Experts of a small language model.
Size: 8 layers, width 384, vocabulary 16384.
Experts: 80 experts in each of 7 layers, 96 bilinear neurons an expert, 6 picks a token, a sigmoid router.
Below are experts of layer 5 (counted from 0) of a mixture-of-experts language model. Rows are named gate (a neuron's input weights, with its number), up (a neuron's input weights, with its number) and show model dimensions 288-319. Each number is 500 + 25 x the weight over its row's rms, rounded and kept within 0 to 999. Numbers have three digits each.
Before each expert's rows: a language model's description of what the expert responds to. This comes from a sample of Wikipedia text that the model never trained on.

# expert 41
What it handles: Pronouns and name completions. Object and reflexive pronouns such as him, himself, itself, and word pieces finishing company or place names like Pentax, Eaton, Socorro.
gate0:448558485477498519530519515465505488501508512502499475509528500473531496497548464506459521483487
up0:504480515502497501525510501447508482478472450503527442488562479504498534490489482524506448492492
gate1:463530499498465504508485489514518465515463488531466481546471565497490485512551505492500551441554
up1:502518494479503467505459502500477512492488512518452477485528545480499494508510483496537525505495
gate2:487523507522494482496469490503504555519495494479528460514478485477510490498483497477548513503503
up2:499508488522498540511527506510519465499523493509489502536504499490470535485492467498459508523430
gate3:514532533470479483514498480517468503518478511509575498477512484524472450473533501491503501507507
up3:500482492529500454527481514481538501516450517464491513473533536466490506574541496496548502462454
gate4:479529439545512514490479471501522519549453501499563535515442504510528537498470522442532498501514
up4:506536507489514499482480510500500463489530502499448507481497501501509515510465499516489477530507
gate5:502493503497549496482537491503471502477479496509496433451546502498494505527473524461517456497484
up5:500513499490489505505477508497512437518506465494480504526470515506501555499500506503486495502491
gate6:438500499528489500461523452522493528479485500495511500484478473535478476474471506484496502456515
up6:499519515473497512514524487527452522512484501505455504473513521461503493497493508505514470508458
gate7:473514496451519475479503513492500509509531513503487506527524519544526470511493509462500481512470
up7:507525506513527543493455484497506480446502503515496516486516473524496510511488534546497514522501
gate8:544481483483507498512509488492515498527464514482470521500566488463489494506489492531491482555506
up8:506478517510485511519471505487529480529448519513523531487481493541453517521504513491459505553524
gate9:485526486455496479517505521479536496483540498496462517489536494484495521554511494480501483501538
up9:510575444496541477494504503502488464500530499498508494512486525478481501558511492543508480477497
gate10:522501485512501536517532502481554547507496561489483472532501469490503498515522516453464512515515
up10:505500517527536465499490527514511500488462477512496456491521548535471485513521549473476490489484
gate11:525522545454507531453510501516494498475472471501486497456546510467536520461509535535472484511545
up11:516507496550502469550519441437521496507517504493473529501539494510520489495462514472477491512532
gate12:502527490553477518459535500476498509518492506505465553512477531521482506508538481513505484508504
up12:497473455463477523544480496473517512508532540512545511501531498449518498548465487509535486507502
gate13:506459476496493455516475484490512466502482506486494506519520524549459583525499475500516534497558
up13:497498506479523491488510494498526497514493502501511498534541518482524519503522488469469529486579
gate14:482472505476475427476504511520487465533532488526528493515534546491483503475459492476499485463535
up14:494512506483473531501473508543500506570499493499427501498524469527501499472464473496502498506495
gate15:493530496519547521447504510469492501484484484500501536481529561484500462496522528542483516516478
up15:501496523515508497474499490493512538504445517522461526484485509507511499511562473494485513485540
gate16:524509478499509499495471506511533493508494504451491505508509499464497454510522474593512527520482
up16:483500449509521453522490468448500469500503530472523519496527492501498489497546490471505493544501
gate17:498507472518528461519500489500499526519507527478524535484475513497495522539519454470509514498501
up17:508530479524467509475550456494534492533513501491521534488480501489538543474491494506487507509475
gate18:480522470533513489506514490492512487513510539544489486555495493544521496551483442469512505514541
up18:498502486507525501519455503519495520439501496523501471523505494476528482506497534479493514480510
gate19:494500520484470506493497503530516460554513518500501495486460550502540507518514455503516492468501
up19:497502435519524493502494509494504493504472494483502491514524521506462487496500540497498525493466
gate20:463481530500500471534520492492498521496499502517501485469447548515471497499494489432546509495517
up20:463513461495459490500517493545494450507548476487502499530486490487456537485464447532515485488488
gate21:540515510481517490501497494493499504480489511544556486501529506508513523509549513465497462469533
up21:482480548514501479523498505467531498509479519486501514532499494498497528496519506489486500500472
gate22:473479544498468500495542485514460498513492498511489461499498478515498497504496500468553499474489
up22:509481497532490502440503515512493497541491480476485538499492495479489454505517475507485516487446
gate23:497492498487502476499466476487518488500500537491502521496467495494537517513522482501501488562533
up23:556425492569507545512548474514503508467533503507497484495502497525512535487488481493477534474499
gate24:566486501453506498486489498498479471513506487492567533502520449508538504507504540520500512491507
up24:455522491540458494490532513493496474494498505444484520472489504499459540509490493476497531531522
gate25:456502568529504496510484517507470510498481487512535512473480541516511494521481476530487521482509
up25:503513498522493470475526454494535531519457507493550486539505532521530479495510474493489500518508
gate26:512482495477530507485490522484547467520484502496505467518508513512491522465490500521476502512482
up26:491483496517475499526472482529492500517512485502484543502447490462569503490500514504534477467517
gate27:487491505480505498505485480508531500481521490497487501514524525480518540503522456519551499492504
up27:467524537481510477504513512513501496519473504508513493498504499461522515489547510533502475504516
gate28:508535504454491504496530485515522520467530515497468502479502479489515503461460486493514538494524
up28:507476504501494522511519518481555520484500484470523496500491477502487530518453459502536523477506
gate29:502441502430479481506465502489513494489520493509537526482528499489504470490437475522519454502495
up29:517461495485502493505502522470477508518514484482503500473552519524467537532497483497499575476540
gate30:512462480557500497561532466521536512539506509509500507504487485525529482507499450479512494481522
up30:499495491485515494479500449515480507516501499500509488467512496488497477488479488482507483471461
gate31:521505471498494493501472515475453501510532514480474520496482482526484538502457479503470506545507
up31:530491470493507490509529487481503473565475491524508510471511550526500518516475519542518502488468
gate32:493524449510542531527499461485479497493519487498481480533534486478501499486529548504488500532503
up32:552492505481461517495502462521499541499506509522523516561469453498503496500492438529528457473500
gate33:495488505501542526515488480504517515491518489450491511478525529506503517451574496516498516476513
up33:520493486480488487500499489497499472500531478510510530530546491501499505507503504492536486506468
gate34:509511511498514492514503449492505514511506513497549477475524515488472470474507588463489532484570
up34:563486476492520496500465469494446495519489501488537515507509503503500495504498543495499503501536
gate35:484532501455427512490525501476503432509485448513520488504487494480448494504485558504467505496475
up35:519552524498479502513510526499532485445507511476549449483491510491510563498527454490492477469509
gate36:502511495559515517540498509482485476523534489487510501471488539513468516507492528479491521523466
up36:524522499539540511504509543511513488505527505527463485502513480518530489509553510510486498504520
gate37:526489489474518490493526472505519513493497544503539493526458501452518501529470464493513486494520
up37:483452515513465505501498491471519584491506495495505485501528501533486531508480428524525520467518
gate38:488458498550509507512503520506522539450506510477471535547495463457503507521505502519504502575534
up38:522511488494470514480540448499501553472517457507491553492470461520554505469531544514524510532550
gate39:519526525496527483521502475496487534507498519467536574470432507475475504510564505526519543526504
up39:544522505523534480496536475497478525537504502490493527512482490500533498549439500509515492529479
gate40:492531496499497501531493478518539489511511499483486486507504502472535495524525497471528475478478
up40:467562499480480486528483505504550509485544515509489512530448489499544498492540438484517514494504
gate41:501483493513550537518519467522477542491498479481498518458531513505551533498491521490492544500509
up41:532534500456464511504512497475500489515495503525494482537519449525505503500500435500522489473478
gate42:495499490520570527486559505505520444494500506517478457537502488515497521503483506515505540538566
up42:490504492541462497532493486519560517471515468503491494532500497523476510472502505492523503448512
gate43:559514499495522534494467486472504494528503500528482500508489504507514523495494481457537505502553
up43:510464499524485493518482509465499512520503463481498496530538482553487543503500499420495503506541
gate44:480510504538489511481470518523515545517463508526506526492455502508505478515551524465491526520456
up44:534485496525502501479478512532530520489545499509493546486497499494514521491507489482471522524496
gate45:496515499482498537481542519504442505482480496503457498472527481491512483480494503512492479481439
up45:533420508565504468455474477444542457468518496507534486478500499506495508481526495506484506459504
gate46:482518539496548539503493506473502513497508501501476487466481472486500436535530467517519509498487
up46:496503497523452565472484474491505507529469511510501522454468485489507498518508495515494505478465
gate47:472519486500538500473551496497540534501506507510474468499505492526502495494527470470500503481535
up47:481497503547504511491513468508507473507516504552485439508490492505500457469546486470477500507495
gate48:532471528537483483518476480495483551487472484502517542420555549483489523537542526514493478479475
up48:503489478512518510543522512507476457518456530491480488501491530459506513487475509552454527552492
gate49:511471565499562486545484442478457502523497485516554457494559561470499448515515523497517499503505
up49:501515501528504491482482493513531469517494489473537504549472481498488454523489562471504499498528
gate50:507499497517499485479452479515520503500486503519506511474497525475459505523495494470533491536497
up50:493470516509520517503512509484500518450482453512489502495529507499545476497555506516458490527470
gate51:484480503501505532495473522512498505545475513504501516502499530519482458515576519537497498464481
up51:492567518456517500507517508482511533522501438510493509468544482498513539504468520496525474509555
gate52:557486492490472503460500484531489499525503501483500513497506463476485487468536498482464508495500
up52:513491477466467510477428494469510523507497525459496533501496499446492544500510468524488557507478
gate53:516489529452499517453470495463534471540491484499522500512509514509463497496476512486509488463491
up53:504502525494538516517532524506466507479517535497504504532494491489490535540493498506497524537472
gate54:498481494521500479493560517503554543471466498521509499458497549483511489540502499530517503475478
up54:477487537543491499518536532500492547460439489485527520424474513480529537498501524561486513521423
gate55:510526526508522486485482476464560496457525490477498514493509505503501517505555493465516499502497
up55:496501512500508501473489523477523534512507549486522505511449569522470470497517517490505512486491
gate56:503479500485515428521493506502540515480505488509471519492523500508501509508459482473485497505467
up56:497545500506487501491492462526490453483517483480470508489487529464462540489498474529490481503515
gate57:516518470510515501499504457520492479504514499496483496516504479490524499443515543494490539480481
up57:517471472526489519490441466527514486500499525484438488484438493517474539500482513494516517494490
gate58:525494492434491489496517522517454451495477509509485522512506503474478479505467520519495486512522
up58:509499495513499475458510546492464426501504475494474518458498468495472508494497496505440512520497
gate59:511544494519467465546545437486489453505509495544472490502489455470533484494471509531517459519539
up59:521494500457501497492497467470477502485517483516498515494438544491499468513508481511499490453507

# expert 54
What it handles: Proper-name head nouns. Final nouns of place and institution names, such as University, Street, York, Road, Church, River, Park, Museum.
gate0:458540531497503536509512490536456476527497490498454506503535529564481492502529476505479494477506
up0:524532498505475460536490483480519523489501512481535510521526465496523555497506562506496488474493
gate1:508528440485485497458496523515499486504477480497516514464487555543533514505496481490510527493511
up1:515464469456489507504485499494469495469437510502474555490525511527524513501453492498497504492463
gate2:490507536544501490518439511488498534500520524495488490521514452516478570501486453476532520555525
up2:487536533519482507486488530481472482469470548522498480466503498495504535500456488486495526489476
gate3:511523560491519493485488519510474490502488503474487497524513522489502561517471500472503533473460
up3:481508488480507497460532504540516485504536468511534525534527546511521509551459484456547483505509
gate4:516460535502525505487503522495495486443495556514522449463516527485520497563505482527490480441534
up4:515452527501472489533511487526505501502472506545490514500507493504507517454484502457446517511531
gate5:493535491496507500527474502481489520533455481495500478491520506544534493487514493501525487488467
up5:510512496516469496453456517519487500532518515523513515534461493523488526487505527506490482462461
gate6:470511516490495481507477504497542491511507466527445475498549457493527527479447475525500480503519
up6:448529480486441495515498499530476500514534523493536523501492512475517519481516503507496509526509
gate7:480534517518469491482512460515497437520519461495487471509516528493471494439494526520479502537520
up7:520503503492503512472495488498495490476491507469535496548485472521515530495515572506500501494504
gate8:516561488514509500492477464501495494564512448497539534500498484475494470494494528511483483513520
up8:502520495517450503494505470498445422511496528456477478496452492502480492477530561524448504541457
gate9:499492508502468476521519556507536531458466521537486470505494500477493511491498513520505502525490
up9:480490501520495491499454446492477504505506488500532522549516479525466494446520502497467490476487
gate10:471496473540494453476494505548514498500498501487482531489509491539500513489452513507483516458496
up10:533482516496499449472476520493512492530494484498526481469511500500475498513499463467531559451511
gate11:474502512506492500508474506540502534528536482498482501514523459519499495476506514551548529482545
up11:529496494466569518498524505503479495513471480524518499511498537496446498504504458469523499502466
gate12:481518499522533534458490511553491495537466496466541528519467514516500455516503501501487530470490
up12:536510461519538483493511516493521529545479500479518527514490511520477446531517505497488500523454
gate13:497504493499519494506523469543497503551488480457472481496543534492444449533500458487504502499514
up13:471473513464495497549474500497500492495444512492514465513464482528500491469508489512506507493488
gate14:501498513474455504491505460496514546472479521515524549530495458474525458486508510515454499570499
up14:490495516503514492527531501573528487521472473516501535510501530456512496471499526483495529494486
gate15:496494520501507555476524519494465536494535501525546506496483509490483497428508501509513513503481
up15:503497510448507456449525448481510498486482461525505462485576487481506533500522480520557521474516
gate16:475523514520518507504547514508518491503468487478505501497532505501484519516482502489474485494506
up16:554469485530518507488508513506497548488497488546510553502534545506471504499510519525493457509502
gate17:517464521477539505505488509474501477498435502510541503497506513522471537516513494490498483472446
up17:515476471488496516471509478504494521461469466505518485547483521486475467531456470474526489481440
gate18:536508507489500493501516488498479477501475472467458494556502481502469462502544514532470453463455
up18:484495482507545503491508480502503497491506507525560526464501501497501503540494477493496522522494
gate19:463521529527506454509536447496537479470498522459494505541481496509503468508512511509501499480450
up19:531505559519530490510492486536513482528500435489465524530493478494491446452505496506484489473501
gate20:496473455453525488504502493500574572490501481538497477483498497518479537536547513507519505479502
up20:491503476486501489486483469485498513508484499449559456495486488513460500459480500504490491552502
gate21:483519473519437529553483502526498452477511496452440520498476540479545483485458476485506540443480
up21:477487541512485500495498485519507525532486505499500485497520522474464501470490496520530500502513
gate22:521514492516517516456531479499532544465472508500527480482518477441505512484499502512520529512467
up22:497487514482483528515520486465474569428504509489469483500526478465578470492479535505491474507510
gate23:467487519469494527493464475520493472489460494466512478499535497492506497492497507510486542482509
up23:467497460498497508494517500454474543501500508498489501504496447450529473467531507441484445464479
gate24:493470521503472512478507539490506515519489500497495508522517548475490500502508490516496504466487
up24:506537488483501514532508488511523534496545479528515506545454488502520516492453531497491537511472
gate25:464509476505509473464505464487532471459496462472549433476510497491487503519556509486527523462493
up25:498469491493499502502532487499500504472478478484527465490494474496487451507500495539472493501473
gate26:502495513498504516498499506541534473461435500538492464510487503500507508510518537513435492521487
up26:520496490519497495482533498461485547457508493500520510495521499515485503549486515520498513520536
gate27:454515534506481503532494510503483440525487528529471507477560510502499522497493500506501502468505
up27:493493539497488502551492479502488462472561534505500490508510513490490504548511472470489479470491
gate28:504454532492515510475496497497509511476493525530537483537445470467514528487529465496510515502479
up28:498509517470497513491482491508505512515534509488516549510506508455471506507540493503492494518551
gate29:541499525437528511462478520519468457502483496502476489455478424499531512486491481531500489511431
up29:522543504531519519484510504508515485510470492484498472509477514460473534520509499511481496497498
gate30:490496556469452521488519499511491469474481524540490458494499492501485523494499499497479491491511
up30:511509477479487519495470469503442501510501502492511473503518488470504514518505540481480485514499
gate31:501496516499517570502487550535505504484515500511508552499463484502492497470499509468492504498455
up31:514484476516535513512517524531509546523480459504471538509524507528497483533501429502494457500457
gate32:559488513532536510499535490523501485496530466517495514495502496517521470492518418472500515496512
up32:479483543491532492503514514485500461494491456491502485505499510500498525502527510510465471437429
gate33:510530502505504489519449471503458499500509537491494513499461485527539516544510499507496510488495
up33:491478513490520503527471517487519445471486503492499480449531487519498553466490471483442471559516
gate34:504541471497500488498478536471553507478496500469503497486507467491473504479503517511526507515492
up34:481519496503489452505547500480518489482500488506497504537454454531488480418490516513454540586527
gate35:494530525472520501490467470526535533422491518460494527501472505498471439526501508487499492496509
up35:512506472485537484480486522495497490501487525484522520491495538518492499505498467491478504502477
gate36:458499507501476508537479529513516498488508490513497509462492506522468510514499497499488493425449
up36:451524493499492471514497531524507553510478486499523476441476517558497502496535514511457477452488
gate37:473512494500502479494560512496484526540523502492495501531523498512504544510544476518501508499545
up37:556477475499485506512508502500488502496524475484498542517465450460512483492500510493497544492417
gate38:492578494551492446489536495525504495504551498496513498486507523531502492471494498445490470456548
up38:484506499537441497488479557463529523486499516529480521526533525493492494530478479525511500517493
gate39:503535496493488511563508518476505486540476459481502534532494517499479492523477480510491505522470
up39:489521508525498495551502517484482513539489502477504490544549550500501477502515485461487472478497
gate40:500495485535481480531498502483491531497569499478484511537522483474536507550506522513517507509464
up40:472497490532477511502476472517498558449535502496487496506515501489524493552521525520531524520511
gate41:499501510507468511533499490485524491508479490449497447482488500501515491503492519495555526504491
up41:475508514527472497555506497490475478500488494496517521503495514516501483500496497520456498520531
gate42:502513495525491491438460529513483500466471469496541485498515488503532537518541427493525559498499
up42:477527444463520495507483448517521478443478519488515536493509535515475515499461495515498518523490
gate43:527527506500526498507493434450514471455511499477497499477509468500527501494463498530554521499563
up43:485516502513514490513504528493501488486535479498497509547473418479510507500471525506499497489496
gate44:509553500541446510500497556516501480521501519507505496510522497500479501463565502507491500495534
up44:477511496522500563494512490505500526500466515501519487494490483453502501479525509507491491502483
gate45:474453471502459559510487536508501528494471495498507462467501523524486531515493487492536549528474
up45:508498481529447544473498537481512535520463493510467509498491489477507523480478472488493515478501
gate46:490570482527472478474494474494473505492481531513535514484541500503498493469491490473488504508504
up46:490511487492466517468480547506504509473519559518529510497438510490516495491477539502550497505492
gate47:500532479480486495472520527498503497532515495500523495554479558510482497500478537492550500500502
up47:480559516498505502522474499483516489495511508482503483538508539502487522497540461522513491510498
gate48:524521505513522508503517513537511498556526474500494469527496435477542482503536495550505478450490
up48:494504441468483487483532479510522509520519501498519529526493482500492507514511541439496492520534
gate49:504532466524480487472511504523493502497479493518469492540498494473505485520499475515511504528479
up49:504501492454484519462510476489501512500510492542499509499525538480463504512483502468538494519519
gate50:494472494479487555497508498540503515534494504551496491462495504471516503503482525493484470540469
up50:466502518471524507543485508487456471503477465504517473468549513538493488554498508490501460502509
gate51:487496483500474539489479579510494447500513495495465518495471501498505509443521489508497490499540
up51:505484500504510500520489489511499513486463498481516446530461541529460527517538478479452496502459
gate52:498485474502482509480474511485495499526492475487515497481465528491480467465503526489488490490474
up52:500497491503477484484549503485505490469517497484492479495500491505495535501479521513486424512523
gate53:530538507529558451478495501478512550504515461477511530535467491510453511502481512486497508512484
up53:495477481513465457515488492553514459536500482499474479507504536468497505510506518440566472444496
gate54:499549545471491531519492496519498515520481498504485483502452509485464473484488519477513473493532
up54:500492464506492497510523500521469488505492530463492518531457505489482484511527522521474478498513
gate55:501497480506495498523502508480480519494513458490506563489496497509448493503500499547504481517556
up55:503501531515506555542455471487485555497496504522481540485522532512461476491482488506540506481522
gate56:494464480469500484494499503478500433528506490507482494565495497489511514533494508470492502503496
up56:494499508518499506522505485469505520489542503536477500465499487492500502494506513474498496517499
gate57:446485504532513497481476484489444544520549462490485493502536497498476511499505541500494466537492
up57:539542489502518466518561516499559522520501501484504531545503491502484523478516474522495545500423
gate58:505500536500451524500500547484527519496490474483529534531459481496508502496441469502511545498532
up58:493486505486471532461493517514511479474483541512512500490485492487479505478479497494482513532485
gate59:498518480490502534498517504549500487501503485499465511526470505500533493519493516471484510513528
up59:510539503484526466532508540523503514505469509529485495476500553507504544523502519504502495509474

# expert 55
What it handles: Institution and country names. Words inside names of institutions, parties and countries, such as University, States, Party, Institute, Democratic, often after United or National.
gate0:470500518499481517499475497458485500511512510495498584517436479558503520475510501464490527523459
up0:510499485509498489482504513529517507462469481515500477440504495470500505467440501504470464526511
gate1:522496500473515451541539487522516492482484489502542521522539505497509496521503521505468514495505
up1:500490531511507464505524564534458530494522475509448487547461488494461503483495504532510521509508
gate2:499503502496508507504479506514487486507530465463449535500497517506500478470552534504512538486511
up2:514428483516475491472489516512507503525535501492457534509463466531491488487483483517528509446502
gate3:482486524501504519496493468495507529466527496471507565500511498448502499509549501504473484490476
up3:504502470498513514554466501518525481543476496509459482507471514532530512529487524505520499523493
gate4:500537494537481496498489483506491482559525498476500490503485491521518478557546508491500491522485
up4:492472518496498509468524466464495444507499507495495440493475489474470483461523461490455492505523
gate5:542511487510510516506533498491534505493465493457531531481508498497500515501503508510470514529496
up5:508509504518467526502506519534504525474557469534486539472498504540488499508510481515540509493523
gate6:501519491509526517538493453505492502501464499497489506476474477553495497548486496460483496502472
up6:564500525509518505546477511502499488507481493468500569505505490515490515524507508497460499466498
gate7:505523488501503493499455479498509456475494540498455481526505502452456503490490502469504500502493
up7:516460514511498451500523485541480496502508484501515498468501509480476438483507509511500454526503
gate8:499499479474523466547493538463509503489487470478516543504518545505470504477487465507482498490511
up8:488497472501531502519515499475469488500514509553518450471501506499502488483458485524482522493495
gate9:501512517517503495476499518498475522475493529499540485467490492449505512430469476507508503483498
up9:478511472472473522499514465449523519523494483509506510495455507571463500540532549477480505470490
gate10:507529460509560459514475465501447460505445518491492552528473525495492516486499421496507495514492
up10:500530499500496524496481503511515512481507510526489528526491529514550475477511513540485496581497
gate11:502496530468489516494498430490482518510515496555546532546504497471530486507537502478462456465489
up11:499504507511511504508494521518508488485446525468502520502496525510469495451463517468499505518514
gate12:538492449453538515487524563500512489495470483499503514502495498532462467499497536503538440458498
up12:472523543500492463510486497513500479468506462465531452459503461532495465501524526549479536500504
gate13:501506553499462538490480501484516501511512539538492470493526536500497520535482463516516472508494
up13:436509511482507546497502478499523451527525499512506446500468499503524454467537481472509492519475
gate14:503475520500504511490500498512513508467553479515500539505498510497543506513498505499506481459474
up14:499517494483457469527532523500541514467483487492505490530497472491529507490499490473496502473472
gate15:499480487487503496544550510538477498548470499493500519475517516523479460529502524529483494500512
up15:499480510499486509505505524464518485514504484487499546514522473496494489479508495494499517487500
gate16:494491507460482507550503471477498516489512497543456506520525458467496502532494520547486496554509
up16:443496476482453473476506513492524508512496511460493471501501512499500488505541510554476502492532
gate17:535480529511502528461517509544483482496485496494503576477460485504520462528529522511516486502478
up17:466515494500507492495502565505502499490508510537521498543502484504470527534515537499506518484497
gate18:525503499500492484502513473522521492522481465467533510473477440500494447507508463511483506496492
up18:502486458497510509504529510510477487512498501523518524482492516507453496484499477434523535501502
gate19:505494456534480491475499492484480509525511485519486499499504477490456495511485510509556498501493
up19:522519497511480535469507563547494499498481492483515511479451436477510522499523482522512497511530
gate20:469511516521503532424487503529513501504517540534500548522513547507482487549541506499522574459496
up20:526474495492495502500534487484492499504546494483501523472501502486517529489457483479467466524519
gate21:499497497483469513486499449574502525478489515485495461502479465496512430561501494490501472485496
up21:501513544497503519483484526490492509533513525511507495489519488485472486483496530499517498505503
gate22:493497498481462512499523440504495558500460513484483511523509497484538505501517499497504486504513
up22:492519500530534453521534503455477480524528493513441516496537540472485531481520495476500514499524
gate23:486498490494485497492469490524513509480504532510453524498469443516499515520466474489501484503476
up23:535485538510449514552502451506524518514485498497505540500552514504473470539518483493487471528517
gate24:497538516486487487508536501475451452483480499495531504489501547532456500567495498553504514521482
up24:494423521514507481491513462528523526491514499431538539494476484465498462472574477486479517500468
gate25:540469514475497520490518501508461459488472489500460531518466469503479503509487473513500477463474
up25:513515498495518450499475485489510494509498540492482507500469523524501480454454506459549473472556
gate26:544479476513534480498543506516538488474518501536484457513483482484540484532492484488496500472503
up26:517545516496473464504496491500507496488479526516519501529522497484486442497489506491521491471507
gate27:499549504525531468536540492492533516479481502487548453496518498532538546483499491465500497482467
up27:523447544489472541499510499463477493493467460481505517502506513489500504534489497525537547498508
gate28:492457544544504514503511520481531501495493469510503472470538477481500578502502501539476504500448
up28:527493497511440489523516501496513556507491456510478515478478482505500489517502438516501504538456
gate29:535532466487508544516540500482502486512470460499475496511466503497479505501505502537478473511515
up29:485508497506518487470513432506506526502542497566487466512491506481506457501477498510515495510485
gate30:484503499485509482468491500539495495504490470511502486506472498497530546498479474494497520499498
up30:485510453488488444500517516488498541563476505524529419511526482500497454521507504515494509486504
gate31:496462501496527492518473501529545489501467503512472498498511517515505549507506514435444506500451
up31:547502485492470525493486407490486505527501506535492535507518502536476477518498498525503505477496
gate32:504530492499500468510503469477501487521456490498472527546464524489505475476486501475488530540505
up32:501475497489477508479518522541522507487505502517502527499483502529546469556478540475499513488506
gate33:494484480468520513501551543519537498510490524491498473490531507501512497504462459533516465456469
up33:550448501445477502513492517514496498471451504453517517496457491564477495547469472534497496499472
gate34:478503485467508458546505496430481488508547533526493500473475497529468462462471476499516478553491
up34:499498518490491482503470512499469438508542465500486535512558522504488515486470535527523486505545
gate35:487496526473550485490522441502462513501502502476515442482454465501513518503524466488501494481503
up35:534512505508512492498552492470441457467477468488491457521481513487527495512499480471489449451486
gate36:471471450488519475495488539484493505553446467552479519482525526527503500448470459481504510520487
up36:521475499447503457494498483501502501519468490508501496500487510496500497473528484504484491540499
gate37:508513528479489542480489489508500478525488501496505464501514531550485520502509530474498481514498
up37:557512507498454493530520541542503498487491487471471483476553522516507498525434482485492483497520
gate38:493498523506488473512569537492512514507502494523486545518506485530468479428505474517475542457494
up38:477495474521511494479532472518538510492465521471496498556548463540537538511502490434568491442508
gate39:461502506500526510491507459513432473523509491504503504462495497484520489458500488457512495501523
up39:499476521502496493480470508514534471493502497458559514523527494504501500528493527478534510482463
gate40:503470513499486534506506477521475481485444484472484501482481466491479457502503480498452495523509
up40:491505482501493495474522501529498491502480552514560447506497515474526506535505521498448549498548
gate41:489503474514486504571533497498510560498521511503512469462485497557511498497490518500495506504508
up41:515515493484499481478487516528477505515519515498508499545514503485507533486468527492485512492493
gate42:580495503538503530514465495525501481477540519458507563507500505480542473464504496546503489496491
up42:488492508495509483558501523506501499523500479537501497463493545485494504542479491488506502513513
gate43:502438490490517480496458558516500497472493508454462507518538522503492529476508523522504516444486
up43:482507497530437487531491551518521471484445504467501493477462502521452511531501515473466487495497
gate44:509480521538543562499558455497506503492476499500472512548486463446511505491507491500496522501513
up44:522552526525465492543514478487523517465468505475542502488468507500513507521526511523450513545519
gate45:488526517477500468496498514474511517489466545507508494500496516515492491502475494468502505482555
up45:500493482462528496481532542503522497499540498539513495549523529528536476485446481454501551502537
gate46:478513486533532497518488497497491472498510531507517501551489495505523528560499514468503545508522
up46:462485527498549488534505543484508493448475453498493523452505498473476515516474443413509529481520
gate47:484508569496504502541526505493485540524457490479545457499486555488502472523486506507515491512462
up47:518486484480508487482522491504516474450481472499493497554511471532543479513507469533500480479509
gate48:488530498527498504498498486517497511510502542485518488552501500523460471532494500495527508518525
up48:502564526503445480484532489515501450485553491506475507527517501503483519550502505536498519499504
gate49:494491494482536553485535501509486498521542482499492519557508479525507495500483495500505484492511
up49:464531526504519506525499507526531488516475487515444494549520477498508510500530519510476515515501
gate50:426494510451496546506556514508484529487501481489511472549473505532495498523491500500503543475508
up50:486542526498490502500547472474429496523494467505608496471520559474454476493494510480519447521501
gate51:508500509505541518564501529509511515504502491463484505520499548492462500540507547514530497503498
up51:534499516496520461499489499509499507444513479515501475475504459496507525482508492492477487502476
gate52:499487506468432505468492539501488492456509519479476498473498490463497518456466454471466465473466
up52:532494524494513517475541514498482489506576492499510560505456503503487518485473538537504537549485
gate53:527514498508464516524499491532527495553460479491504512515507502532481464505490477513501504463489
up53:494508486464508464545527494520500503491525510494479540549526493475484492518519529507540498496495
gate54:534519489477513451474491517528469543510473507474494518519471556470520479489516478470527507470500
up54:488457499517549481515498522466517482488515492508506477509538448515508529441481410477497508489505
gate55:408498517546539530487557552453493457520545510498516445492489489511504529490490495493487526437491
up55:524455498492497493505489499510476507512499482500464530481533522514496516531525547490503495471526
gate56:560518500479487497500417511501523478483485495533506506440512460495484521527497519526514504524486
up56:514511501474514470485439456538492529522465496475466529492489487515512499517533509503507483516462
gate57:502484467498506489499537485551489473493476446519477546505482522415501505504530497481510495486456
up57:501478488499512490504512505472489507522522493466492512508511496525491530492553492529478521527523
gate58:474455496477468451510500467503473446492490519507516487461542505499495495511467476481524514491501
up58:458513516477433446511497523507501514505472522506502479469554492524475504506506469497501523500512
gate59:466495499514485499497559422464484507500495491530529512485497511480491518475496554493477520535521
up59:499482508505485528512458524487503514492490517481512502500498542494493493490506507532513481543510